config.yaml
hidden_act: "squared_relu"
router_noise: 0.1
init_std_router: 0.017
rope_fraction: 0.5
tie_word_embeddings: false
extras: ["capped logits"]
init_std_down: 0.0
optimizer: "muon_variant"
batch_tokens: [32768, 65536, 98304]
dataset: "wikipedia_en"
Below are experts of layer 6 (counted from 0) of a mixture-of-experts language model. Rows are named router (the router's row for the expert), up (a neuron's input weights, with its number), down (a neuron's output weights, with its number) and show model dimensions 168-223. Each number is 128 + 24 x the weight over its row's rms, rounded and kept within 0 to 255. Numbers have three digits each.
After each expert's rows: a language model's description of what the expert responds to; "gets" lists some tokens that make up at least twice as much of what it gets as of all text. This comes from a sample of Wikipedia text that the model never trained on. Tokens count by the router's weight.

# expert 43
router:179112099117126097121132111144138142110178121105121150123145138129095142128177092168168145141162148120138135145138105129114167129184137153129167132078144087101081176123
up0:137128111131112177105149094138141129121140107142157131144129141103140179132128095181139117157153056154139094135098080123129142147140115132150138139135140136069147127140
down0:110100150127108104095153132118124123115143140140173135115090144143165099110123136137110088089117134146158132084139154149132151135187120128119095094125138152143147091141
up1:134115133119136169133126125129124114100175123106150117160167124118103137129159094107093147126110141122169175122179093128105131117090113125111131144136131125142101095114
down1:119135142126135106128141116120161108090130106165127120166127112105150092128140103144137117116085179125126130100132140087157125110137120131100135104119114110104065134101
up2:125127137119162094153178137190092089142138086136108116137147115169112151152132158129114140165090114125106133123117132129147156145091123130162089133129096137106077112117
down2:133176123129144088151134105073186092120133111125081142080084138139087119137111145103141143107179100125097155117159125153120149119113121078131205129127153116150079148111
up3:152085105111116157124106110063089108136107075120159181088123118149095130122071125136106096102134123114206138134126102117153124146117138142135115161107095154162160123085
down3:151097159104103162123147124159114167095149084107125176118109106055107114159108156122135132140147105115088118188168125128145105127121125123100113114080143122135183146158
up4:084109131094127180119100161164159087173123116128113102155155120124150107121155145122116103105125128122123138169136099152153177081131132129108106171097132150148144097147
down4:099090162120130147145136175107121137101107158129099130117127126152084088133121099110118146102113105121134158124116116129136099111087094108137098130094142085130119107122
up5:132110183107110122134097139112142124125116090133117151113172135135146130169147156116129130154124147125127153113117118153110183094118128162139118140137114147129116173159
down5:111132139108168141128137104153074089101175173170115131110115088137159113112138121113136116156109123136142116171119161126110139167125114164119116140125134105123115116117
up6:166111150079131096128122122135114071129126133123166178135122137124151119130079127119132113159170145179096149143079114082091147154136154131130133167130122190169134160154
down6:082087101134114134088137173113125137111124152140054151149121108114082146170108143113090131136132116124124127137111127122150152136121146142111118136113132135154098157136
up7:148134085132123174121114106129164127086133136124138145139156084152132135140097130133053119112147169165134105123104075107124136130137131125124109106132125153126148142153
down7:101145158101172176140096128185118102104120143102125164097099148153142091073107127115170118106155189127120132108141113138094157084166154114102124155145118141114125130134
It responds to: Pipe separators between table cells and commas, plus subordinating or contrastive clause openers such as although, While, because, However.
gets: " |", ",", ":", " that", ";", "|"

# expert 34
router:159115133189147082092164146178107142142090110156132104136141149128145131092090149137120112128149085115149149171134126102130148123143119176107153082181141153159146122122
up0:093149118162121151115132119138142128132098157139126162131142139113120119102114097107110118117119123143103141130143199101126145084117150160104188114143094118102141120109
down0:112139137105165167142114103094180140118157128119134157127147114138106108134090145118124102144113151137099105138120094132179164116101128104129136156153114096095110148154
up1:114134065098100096149139135079114089116138127150132162154146153134164157129145141119134075145074144125126143184156197127140095140112132131111113119115127107128120084135
down1:100152137145117164140113162147139119115106153158067136140121083103149175118138124109126135133090144101129106117117154131113119104122103116166141078138096088110178134181
up2:175129107137114078076145129111126119095144091117137148163153150150116110145077167150150099125124096121152117165144178142122118134145138155092103099091136133122150108157
down2:149150118128155147107120107166055121130097143119116136141153120139166107130110112183142128120152109168141159135144109106084139123136143155137145114123152084150167119126
up3:185160139114102128106108107139115126108132117146113107161157130140158167115127115121123134112109105112140118137084123177127137121131141159084125116100119108134162117110
down3:110150136173077107081145137140105163140120175162174114098127133138142112152147121174133127152099140126118112157109124141147126158157112134136132100088145125113123104148
up4:130132161123123102088136151145155125095106127090101117110109168130106172127098191142110099105137127130087089090156099151124166118133136152162167107156115110127153072159
down4:127151095130143071118141103138094149144172123174132059139159109137150135114096116155125143124117182130187112132130128094129132107128125118158172083167169159168135126143
up5:147151083102120114115139071125142119119118167110107147131107124101133198116143112138088166150113146147153143117138105104117052092131092146118143138115130116147142142143
down5:122188123117114144126138136153151172120153124155112166147077084157108168125153124082120121109122127081157149098144136106125070126081128128141088120134120105114134122049
up6:088163153163080120093115077144112105109100133139110140125146115096123098078163171144128123099134095152124118129108113098121167111114127152147104159145102097147119111137
down6:113102149153109109111155113155090132104118145118102137118154102134157135120166151055087133139171133142093088138125139114158134105103120148144125129125147139137135109122
up7:136102130166156155107146153161147139148140144106115172142138117124085153161096104123176091125160178137127137184228155145110133133097135118104135123093133126133135147106
down7:152155158104106109185108087136127170136155125183119146136123154115131126121128135141133149131154123139147180128151088167102067112127113139155139081122165089148169114105
It responds to: Generic nouns right after the or a, such as company, album, village, station, game, plus pipes ending table rows.
gets: " |", " |\n", " album", " film", " team", " series"

# expert 58
router:185146164134095136134142160133115123149086113142120112162124120097108128116169137103135150099132134139094164127154093082122124172080171113120071122086100087122151129136
up0:150142141105125141109132091093179117134096095138144096135111118105127131085126109131142091130124146100088131159125098128148128079151151126152102127135123102139140124142
down0:091127117120128141141131155108109093126109104110136125096147109136140110125085123104108159148124123179120095099124148118144095110117153136090087144099142098088129155133
up1:110106111137124120120123117136172121136112125122100120168147134124141151143089131149115133157110123126160124086089130118078156062105123114129137163135054084157149146102
down1:144099162135119124131122151124144105110105131170123128135120139103128144107133097096108134138127109142100110187145141152152132126143102064105094124162128115148133163173
up2:113136110103146107149150144109113154161083126128128158134182114113121115072153207154135103127095132145109154130137085099157137116152165186131141164164109136133115125119
down2:092154087125168161112131111146155120156159165137131101178145104108155167117137138101155107097122103086135141164157101185151127127106111143081117127129148116139118173113
up3:143183143129129124153054090138147134113143146108116121137125157120126101112079125126124113083137110104108141145155110093129117139149115133140186101122188153125171093141
down3:142171125145085117141119127138136106144078085123118129136104201072116139163128146107116139100126092145128106149134109119148091139143130158160141084142120107101134129123
up4:132141112149142157142144115111117166128174129119106107102099151136147096151172092120132117155190155096123133141089099111130118106145108097130159137144165114121121118118
down4:169157120146169112143121124098105148131141113140125168135128127126143093115134118153136090112118148154158139161128131095113118175124110108136170081108158117183143091171
up5:140166149115215121206162146143136158136118107120140100131146143151090103122127177136130142157120110142111141095078082110158153140113149108161132158142153110124142132123
down5:092143138160161123119131129133159132136132110103118147132113127117169145145109136127153127102089152134119085174140139140142124167136183103130080136126176152150135121153
up6:137138196127120130102146125103134170103142115129113124124149131102140122100124163091127130088150124158114154165118100091114125154131184090132173157103145109109152101154
down6:159135112155104161119133163149085196159078172138123138141125145112145116106150146150120108157132148151100120119104089115143181165106149103136153106133132157118121138133
up7:100139127119123153101120154118112158131114100177151093200094116136117129111135106112165136157137132121152114119118127134129132175108130122108147101158136116118114138111
down7:106148120155113116083121171122140131093109113141130143133169111135118129126138125123114165118125112097138136114171132136088127090108113159133139120164108131128122140103
It responds to: Award and honour words in award lists and biographies, such as Award, Best, Nominated, Actress, Commander, Order, Legion, Fellow.
gets: " |", " the", "-", " and", " a", " Award"

# expert 63
router:114143163163177116138152167121137108095129117161121145176138123167091123106084113093125089134051127102146118140090122118116130118112141172114091152123111122125096106125
up0:106105131118146134150133116112169156144148166151100102124105113149129098105103105163106107127147112130117161109143176085134139121108109155159118139100148083127103112162
down0:102123132126180119182152167154145124113106099138141123102144110153163096109099092121131137121110149107155145099106100096106166137144131083151115161108139109136120124103
up1:132117133097095145114135145149113179094136122123108108076123168157127092117121154132125162112113080115105123142161110139095132129141151159126105120110134136151137106107
down1:171135107147073155115094127153139154152080112096087141144112177094131105106118147141096093120179177139071130170156119175107118138165107103125172095158116145126144137121
up2:117076154168108127125161144118147097115108111145159143161152134135127085118129129108173143123093084150150129118111100148122098128129155131119092115133095124136114135151
down2:130090111157168115133095143107165100110124111131159154157130138109133094135161113114137101129098152084112167142126143119091113173161096140119114141163143147130101153114
up3:122120095104107148102148125110145070170148163120125113107112155119113156135129091146121124132072143076143097131119130119136112110132132144100164156103134136157120114130
down3:124136146107132137092103156107154143121134127097129100123118128175127180105094126125097151153114124153165138113069121117155140095062067141126163111081095137145148166146
up4:120156142111080121159129146137127114128124137124095104150140135062122125095124111135167090161118173108112151137167129092126124142168115113161142151114151132183168181085
down4:080128141147066140105145101113118137116091134106145173147083094116136129163090147171139125125188115128133135121165124135117122108164102128129167176140148155158125117073
up5:135161129136120112224091101145134160103102143141116145134093167122153087138080160101121144112117107124179143140110106146127131142127111147105142154116148108122124191135
down5:131131163119107122145120106101114154160107125144126128153130143131149125083122186118112136080108102123137145107118148168110116065117122138126083124109188130165080111150
up6:116121143135149181127113149133180164166149152146150172156121136154130137129113123115163127143115114124090099119118097099127128101124138156114083104136170104127142104162
down6:125108157144127105115122128150094106162130137121099116187132074117129107116080104161079064155164144108151121112143133141161097111141115165085093088123157164115138144112
up7:154162141123129146106157149138132120088186120146150134097144141142109123168124139109175131095143138132103122136113101124132110097115125109115110172097115113137105105167
down7:116144180205136094090119148107109121069136131132171126107120135086129080119142105093168136143077162130150112109131130089127164143102142118127118129138111128070143125129
It responds to: Mid-word pieces of technical and chemical terms and spaces before table numbers, such as magnet-ost-rictive, inhib, oxid, elect-rod-es.
gets: " ", "0", "7", "c", "r", " g"

# expert 54
router:138167145144155120150123172115119107100144112091164129125102084154156134131095101079149167125105130122147148141084110067119157126073113119127125184144092140138156134113
up0:087142172122104151157101083124130130172178080070167087146077125161162125119112111093119067094104146120139109158109089156137117127128126155100116120117128134149123149160
down0:132143140117142121125132149159108093111138084092149121135116131095145116149136146120133127146125139093098082094128171108080077115102137158056134105139146134132107123139
up1:130145086132132132138135173149158109108122138115129131137155101156141156156124156098132146128108157125109091122118118130107122111112110051134108120108135138175124113065
down1:126122107159125145149125132137157104181123122082179134151126152124136082097142118135123147133115106147092121137148079139162138110103145088170168128150106117174109131088
up2:103112121131116138133124115166099130117147100121111100145162135114135113113120086092123117096099125145136082117141135116140124100111143186159102122115110130185094127133
down2:120104120125136140122154146169176102100093133154105142121114129114136102124115123128125145121134108209113097108129143157137137157125145159123149147152125187098098166094
up3:155129123107172167157156124144117125147093150118094117137128137134123128079141105125108098161060155126109144126145103105116091106071150107144113147083084130112139147150
down3:133124135130154140140136147137120092105096141149099169128133129132142118122166126129123088167111153153144163152143132137121161133115126120141122145084157131093163127154
up4:130129134083102121106124140136115118098090155102159126091107150125167171153103138124108147118104102127179158124142113120071144109125124130120147132101073093124153093104
down4:137102150139108105110158119134135130108146129083108183115096096113129105145113158138187162129125128114097135112140156095097134151160130133147114159121095119118142092166
up5:206138135119126106133148125135147128140125099130108117132112144112153151081157138117122157112117168142137114124114096116139160121101133096154132132153118111106182173121
down5:177113144125117126157145159141100122114135168141119149170127094127112167141126112093086100089130144118129112119104131148134133113100131086150102068155131117182183139101
up6:110111142108179152120142135083130138097172118163160106145095133154131146120082120151106126109150147125163137145130095105093121118103159136146097103154148126127109100155
down6:124156180114112104144136117132141142102116142128079098133153110140131127157148095187148122079183133125126115131090138127124127181133171131135119097139127145113169118131
up7:124142138087127139085127144095102119130130126106097123158155102131108145158096132111134132125113167127159150140143139127142155139106138128136183109142116148140143144147
down7:133121151092133095167069143156155107151156105136084119151133128151161132114144164116122190135154161170109155137141148130121106113083099165129133133157115137140085097114
It responds to: First pieces of split words like st, def, imp, underst, and line-initial dashes in media or publication infoboxes.
gets: "-", "\n", "\n\n", " p", ")\n\n", "–"

# expert 35
router:127161137123110152134138121140141129103137089166143101147135153118127133160107146114125165112118168154119122090107107099162153131111139154119142131115155107131075120128
up0:087132146124099102139089132154101153118138138101119107155165130128121084141090129086147081151107156135116130148124127171116127138183114158083127122056139111113130127136
down0:113115143119164152131137140126161106100100136177093152151090135151109132088096153119105106126131117119100185124147169101152098126061092121157121111126138151148117162132
up1:115092126146150134139130151098110104166115116099128135105099147151081177162092159120105179137136150165118156094128126115132107094168137084115150107140163147136160161128
down1:138141171137131125116123107126061113114137116107102125115173128104133115141129171091171098134135122152146122167133160128095107133144141155133124150135132127110116149144
up2:134149124163116102161127128121160135128163108149128121135137147143087197126126144106117131119063171078137060108119136148168120148090130166127155124119130147103148097101
down2:102126130119109120106153138092102155089116108116164126113105118134123136106143123109126145103120119148147096121125157161113129139144173126100137130145115130148165152164
up3:145100136089158125152138128085140149108131122122084127148141168091126138166136136115184129126098127153134090102139095163145136147116130174120120183111133156131121114109
down3:135132148101104180125094132150127095104128110128105108146113158154127129149128160152143149127109124120157131106153138149111131168101125135119122107136144125186088155123
up4:130147161161145163178174129163145160117130094160125091154189129118129088122129142128175121135132142115152102138097124156085116060164145108087183139102112164125159151107
down4:115124130119130179103095172110127128082129105096128117139164095139128141122119121113108169104135123130137147119128163157130116120134136177141087127131107161175125117109
up5:139134121115102125169120121109192119141133113116123100153111097086143131119073133157148102102164138102107110095136096127119136112136092164115128124113143126114125134112
down5:060120157152117089095137137100156149118139108143118115126112133130116142125187098112143155141145101151114148141138114150090119160128116151084128139117094121106123159160
up6:152145141113163160091136121144150117145191121137092114104118125112132106152143121090084150146138127139129124119117141129109121156172180105130141103110111096137096126087
down6:128149086124121127105103139133121144116102147169115103130098127126111164148157144141110105139134137074136159126127139129153118131126133170136159149185189088108140135140
up7:077131101108137110117155096113081103115114131158144114111127135101116164121142132092134103168135107152108164153098133167128098108117104139080154113124129121154109133116
down7:127111122155124156120138094097135120161135144159136095148174109108110118168106133090104104111105102134109160113156116134171066125119129114161134142167114147122131122135
It responds to: Forms of be and have, and the articles a and an, after a subject, plus == opening section headings like Track listing.
gets: " a", " was", " is", "==", " were", " |"

# expert 40
router:136163158159123121108130095112129146131102125103171163102123120075096147134126194125130138111115163151187082144145107126104153114134084138104101110140129118154121143115
up0:143103137173089146134100082117103142134103134123115140117152097108121140112090119083165124103133110098145095103122097126145094110117164140116147168109104153157121169131
down0:139079098109118111113137118172153108151127140105117149118100105099132121079089105126118127185106153131124102144112103145111114109096088119157078117128141135140154154158
up1:093143123152102126142126117105114127128128149132123156152119120155146115107107146151181141120129105126137113103124137089115146130111136111093134118169145136134135139119
down1:138132156124112091139123131116136107093146158121130125121115090132132075157102135125108144089167148096124086110161122100115110119142130118145110104164104109138071144129
up2:116101083118146130132121115154146095177130125180150165114123107111141155113134122130125139129122129136129099105140158108100130078101125134122131101130097137132133118136
down2:156130095104105113095111137120159127133141147129112111179139116115132157089123141133107178146121149146106142174154144130150172138161131086104112126160148146111114155132
up3:130118125142162121133152125073139152126105141129114150173102123076098096145163158112142140132130117110151116131129099059122131140123117170088104092146100071204141169096
down3:164099146115135141114103174130124157097123121139092140112118156128147072182128162118157122120153135117113137117144156114128113172090099153107128148131123137121147125109
up4:086131121135130144159129142152137117141101096097121117115114104095152161087093159154107124120085133156143150142147113114148129076109126106126095113141110137102098126128
down4:165134140125125129100172150128155119108132165127124101179104102093104127171097160119110118115149138180100119138118117141094097118115121099142090124078166110151104139117
up5:152098132131155131119053144096141070128112119135121131160127114128098122099106147084104139130159149116128138157096074116145133084126137149165160095096102110128152133148
down5:155129135094130130120076150141112121075122119093113142171140137132121146115134132114132157142101105186149162106117109128162079123126110148161112127146127134116130124130
up6:200163146155150162150099124132108152136133098116082117103145169145127126144115166131120145162140128157133081136153102071136164088181092128147124169090136136141148099144
down6:135153173153134120146117126124096133123147143143108153133115139165163158133134149113096085164100132115133098120156143088112149106125137124088149135100095100181117104113
up7:158142154131183132157108126142144147157133117122114087138145149129094123103147145117133130115100087083133143123136078129143140095128094130156129084115110119100145128142
down7:160118168154157101135196096094129140143115085128112115119141102107113101174124087128138142126136112152127145141154150142169123096093137122118128120087117125165153145132
It responds to: Pipes and spaces between table cells, especially month columns in climate tables, plus words like died of, buried, injured, mathematician.
gets: " |", " ", ";", " on", " /", " due"

# expert 53
router:134097115140161100148135151101142108130114119139103120148128111126110163156126160095137137112122164140123134116116096154165113111156146145119147123156122045086125137090
up0:097135191118115063166144138109169128169102157135047126160092147119134084129095159156163142140117132116107095120114113160112160132116123167149113098121188159102129071109
down0:163143136146121125125088142088142127161108081104131145138136138118135115129098127176182129113122144112149138129125115136138113134151129145136148117118117128127154140168
up1:105094120104087106137118108134101119137150167109159054113111135139093114125107144091122131141150132140074072141136103152127138153158170149108143118106170154110126154115
down1:156153079169136126146163103123146100102119172159070133118123133102142131134148079145165096115167132160122105076068121122107106111119171146120127093132129119127107186092
up2:178098128152139131095109130106173144120088134119141143142112124132134153188087115122099150105125126151120177107140104120128085184129141103096096134124135117118101159107
down2:210079139118135122149164092121158131101113143106141110136121122176160191124137099127130094127136091115092144165133116139152133109121157128107139134181154166140117135104
up3:152117164113104125138121122087160133152168134122121159116107120142112154093132113123111135168062097119133151134131082154177127120116137092159104150087159092105097059122
down3:165131095168117105197107145117146114082131143133112134144156091115113134120154131155114107109151094143116116200173126153157139152157102143159106081133115148139124148124
up4:106128126119130146130130124118137161164119073101144162109102120161125156085075118112122172125119112138132143113184104119146113092104162116127082155149121157119158150104
down4:091136130118119144128172116145173114119109145119124132144104171136150110140099155119157133114114092110125130087102187154139146142091159133117146168104117157126136156074
up5:148116096104129130129153137134199133141120103125119117171139117135118157121105131138081108127098124163152126136109123108138134105133110140148114119132142077116170121158
down5:127074147182162184134117118136141124124090104165154121108141175100151136128085154101084155139150104162131139134125111129102129085122144129074094091135151118098161113116
up6:146119069160129126153098170118149137134120125162126147147081143106107099146170138101096135158139130156089096124116131166163118129146145126114073099104141107066142118147
down6:130120153147135132135136156074124081120108125152175129109110089098177098107153127116125132143102121114147109174101156117162130123125078143111152126151101114133122160081
up7:117083141089119130162123157125102119096134122103126157117139097145146117141121119126121141141161098126094096078123116108115139148147127096100110126129138126144143143102
down7:118133096110114106155152126141137150110126159142120115126087089136116139104121139132126126126131131131098104087127108180123117124094097103159119122134144162183131123145
It responds to: Words opening official titles and institutions, like Supreme, Academy, Prime, Finance, plus list dashes, pipes and headings in infoboxes and election tables.
gets: " |\n", "|", " |", "-", "\n", "=="

# expert 11
router:161161133172069164093127108112131129111130127100088108137160134133098117086148112140116139122099133163122105151102116129109094127138128136135100112164148117104083095148
up0:131123146103103163127132155125150121118114116128103110120143097080134111153133139150152122151146137115107124052136131098148100150170119157096114159154110138144119165154
down0:132138137138172097170112125099147101135136172151160124167126132095090114135153123201155171134109133155139109138121103141112121158142165136147133132118139152105132154112
up1:063131133116104125108139104154072100148133122151099120146157103148158143093155128126089108143098126136142135072115115118096146114133114124137125126096094144143135126131
down1:160081117148122126134120129132141126140154090097163136163177113098155109092087121074120137174170140137093100150132162110108101102128057143133150138129141127120122160098
up2:163153119161134135130110121112141107140137126149118110198167122125146090120137140112124101080126174114144104130086106120143132147123125145116139132113125125144159130144
down2:109125115141145119115132093144067121175108125065133136112149099136127130162183159155148103136141103166157132131153161171093132130139120102146091132087148132132106155187
up3:106107150149109074092140153153157164115140124142147140150112108096124092117116134159098064151084131126130118096125114085098070152159100106105127113140107113113128138105
down3:094154105125172192140098156149118107136176133129124129148126118148127171093114089121149123151139165117135111137164120145119135150095104050138108132144093126151087113070
up4:111118133104125126105126139068126151151150112157160080148128104160117117114094162146088114057096127120117128139119084091106133153150117092127157154121122126126158142173
down4:135119119152097142154150163106123130161153124120096138118127113128093116111140068150130107111139091131070102127073125120097088154131123107130130154168147087143111090151
up5:120108126145126141063156128101126138118157125149179088152140122112134133082142139116154132145172117140131131117091117101138116131136142143107167119156164125100133157163
down5:083145081115121134109095138097130123126138124121158151143147178114101136135121151140161128133095153115124146072129165080160101128107116167081144116126094135147124136112
up6:151151130139150148114112102079131107127108097129139137171115146114098122132162103102155146106096134128136145144135131118112132138141119100122171124155124084130105125106
down6:097123128128189114154097113121149169117120173114129131149162127113169138123116114099156134158101104103066113130126170133126153135163102101141098120083123126151154144101
up7:177131133130142112094169142092137167128178155129112108132082144150106149131193111116132152091116082125120121123113113130076126155130129127138145134150150139105091157129
down7:123133107140108086187162144111138139051139142096107156116148151134164120150159156142158131138168102080111145075096161081111119106114114137104154168122145062126170139122
It responds to: Digits and decimal points in statistics, serial numbers and percentages, genus initials like C., and common English first names such as Kevin, Mike.
gets: ".", "3", "2", "8", "7", "0"

# expert 51
router:155142152115092115131155137146131149140131124125149124114125152124096145127172173102126155122142118118104163095134128160146124127134124152119097152101127144143132119103
up0:098152134127126138133182131147125123126127097118157162125113145134102104114104148120094200145131106154121148140120110132084112115156147129116152107119158129134115139146
down0:130135137110148125152157120121161113109121148115164155114159123130098059138109099116076142151131128153160103169119126089086134113145129115076089098097118130152136137151
up1:123074086172146119146135124110136145128216131158135100121116116143149110123127114112136140167114135112073135131141142114165148125099117129110109121131106148121122135107
down1:167164181129113131109164148131079124148101134159131132096110134131122128157159140120156079117130150099152154102125090161144127116088138143148138190080132168070129140137
up2:121140087124174129119147181139134085116154147113102134133115130142139131117123132136096152120135099153149120095107114162171112137112163146102138079131176109143100103098
down2:158180161124141108150099127119132127115160093096139106112111110158144108111116142125125083130152163145132120127115144118116164127143131130128123121123088115115100143147
up3:200167083119127160109111117118111130126130125116169111100098129114091107115114130119130157127107125112151162122169134115098135138132129126120116159124128135136167127091
down3:113159135133140076112114108088131133137149189131175121152159165114147125146138150149118153123102170109137129134112109162122116100155097116112112161115153111116128127130
up4:167142150092107130134172160096140144147102140123147130117116120103131135114161159118127128109100153084151133131119113126111114129110104153132151163131136104121140109116
down4:142132126095133107124091150135137157139080146113170123174074123130132144159161115140112182159104107089078108128150183097151106165097145141219112122199136137134145139122
up5:103127095158136181135151113120140124118066121137113103144131137086097168157162183120148115119131124115143118084143106154137111114104166167131108096089127128121122105107
down5:148100110127124144100121144112133110137179130084122149113157099128130152141116120118121144116087092115139128099129133122154161154135094125062095143172089111108120125158
up6:161093118139150100098144118128069133115160142146121091120135148141135112139162124088180157104115118118118137125124120139189114115138136130122148130154147134150138147075
down6:135128113067130170121116111111117086145173068140138132127146081167115146136106076143119123116144133090117115107177163103110140112148106153134121109123120147113116092105
up7:138137099087107141122128158116135109153130108166142176104087160151136114144167162069129149172124132093146086139131148145137090090078105136087126169091103119114122070130
down7:095124112141172137108161169142146102131116128110123132159115121121117169041138131139115127158071118159101114136141152135117143153124098125124136105135112171167184150122
It responds to: The word and, plus was, is, also, and He or She starting biographical clauses, such as scored and, he was.
gets: " and", " was", " He", " is", " also", " he"

# expert 14
router:136150090162113155092135130142156149168107139166086111142138123150092120085121159122141136147134123142129091143126106140118157138119125117127138106132124118083076153112
up0:120122136160136101118118131132162150070070113138116141167112133147140114126182110144168158108091173142100134136080146181121120102138166094144140050132145178123120119103
down0:137177147130090134119099175139109105143179113119126132096146107100145115119131146143098101134147115140133166159140188145114163130146103153130086144136127148136139150124
up1:142129146147147166098123162126116102134044092116131102152094144078080119133167138160128108079131134153129108137114147111098154117145144149147132121154123166138167126095
down1:143154097167122143149132104161142156111147167147113194089138135125127123143150131141110108146089118094147152130111119141128159123101133136155103140097086091140116123199
up2:096151169178140120142168112142180139157124086114102118135149134120132176147096196143134117133130147129107120089130122164177122115126117096146145090151165142130112136111
down2:121117133153135171109141111158115125079157158154139089134117090128134126087119135085097152079083113143141140107140156128126134106160093130145151104101137120134123149113
up3:113134110121129131069088112105097140112154117164152112122163125137126126099135141178089117190133130149132142117108132087124171125118158161100163105111134121131111175094
down3:130094144095164132126156127129107184125095106126079123161135141146082138098160101144092118128136107164121079106164137141154122108157121120161104143144182100135146120110
up4:123079109119158091129145137122155123134138109108192205104116125139111111122133118131127147142117134129148158120141109130124148079116136160164176150115136113132142116089
down4:105156066110140143158140155130109169095134124147124099143124149119138130129107124120097144143130116142112135192130124112136161126145142117146094102109140130124140120150
up5:113139131169136137167108122132090077140159117163110132110123163075137084117081105107125110080152163127134131088160189131163144147138158126112127124164140109145166048095
down5:172148100117157080144102116099135117105145109107117138101130135125164172133138139145144103165123108162105108186135088162122124130130108118133152112108168109145131142148
up6:095115130153174114156131136137151118148108100114129121148142144105143102170134118120090107113122101106131128111176140111132122118099081136188100129111087085124157112140
down6:145156120143123098105116101124124159130114128117109130117128139120087146130127107161127125174130117138179103103112132149132108134147144121094166133150154125159105165158
up7:112116111129136123115140142129165104128123162129155132133126096120132071113162076142149143153146145131138116146147106091152121126151121169087088086141102119200155172129
down7:123097136138099131116124094120140119098136101123138111128138137125122114100118142126121149108056122145166149127110159113115132118126149128081123080152086173121138111134
It responds to: Table pipes, dashes, country codes and role nouns that come right before a person's name: businessman, teammate, featuring, starring, USA.
gets: " |", "-", ":", " by", " and", " at"

# expert 46
router:143174136083135144110136087134093117121160126124174098149110099108084154128119102111117122173107159126138108127121126096141134137121112138090119112130128169153124146119
up0:147137136118120084111134095140128169137116136133097113150080108086100139144103081116168086127135145126102164166142162134110134135138125119151114125101131141115116153130
down0:159149127149138076085120117119124091131153074136175108122117171115104168109171119132146121102114120148096118128146171116177105104164104117100160135130134152138141132093
up1:135117116127132159160171111124147130146131145111185132142119115140095127168089116142123092109090119163122149152123126102112154196138099123102152117124117176107145153110
down1:137129154097138155095125100138165133128112106167107152132154113157111118135139093137090137121135112124104132110135128100120127080104125131131122139108120103151162128142
up2:174161136150064108096125170119116098110106113116131114105117127166116144102106148130137087154158117126084128132139131109147143115121146111166113127148158126106098163124
down2:178165080145116135113175112121135140113116134146126126094146114076129122104121136095137138115102123123113129137159152096098134174147131152148100114131093151100146118118
up3:167130096117100157143154133158076110146155136044083148150150105067127084098120133127148115119108159132173109142101131110089129124111147163097079117066099140159140126115
down3:130134126122131133136069096108080090171100149128174118092094109175130136115170099122096149182162113142168100169133115163101101113141130096107138121114089105156129080118
up4:095160151169159101122107111123149128140130134105155153177109138129128091157096119168163111117131112189153120121145116104127140109138189084148107141115116166126085153095
down4:129111126117112189092119161150144121147159095133124167167092141138106108108092137103136123114137096148129160080102110111107130141117148102103159152150172136180138157095
up5:141118073121137079109152110079133102116110190112104085127142131120111148128128142115115125151137140071155175153110108146118089135076199104098115149095154138141133096091
down5:086120146142095103127142126105161128081123155152145123139098124132088154114099105129083108167093148144115141101104181126162148073060126124105144156149138121117141100106
up6:149105108137111122150148106126135141125129100171098084136152066203141088135164147111168140131104126117187109176126106150131174154150124141088136127106145139159145129075
down6:115115115120143115075151147119148130067145163144148126127099092152165103151115159056141151101135117122137106121087146142126112124148151121142094144115133115154130087118
up7:106094114131100130134120154075096145135175105145101105120129130139142115127116135116184117141127119111119145176109136134159115158127107081117152120100114149144121165175
down7:131108136142154147134120186144119113093163057166117137137134122133155125111131104110185142156131124114113119087133133139144161124119126099096112157151132081152063096119
It responds to: Subject pronouns, auxiliaries and adverbs in narrative clauses, such as he, they, was, not, also, then, often, no longer.
gets: " was", " he", " to", " also", " be", " not"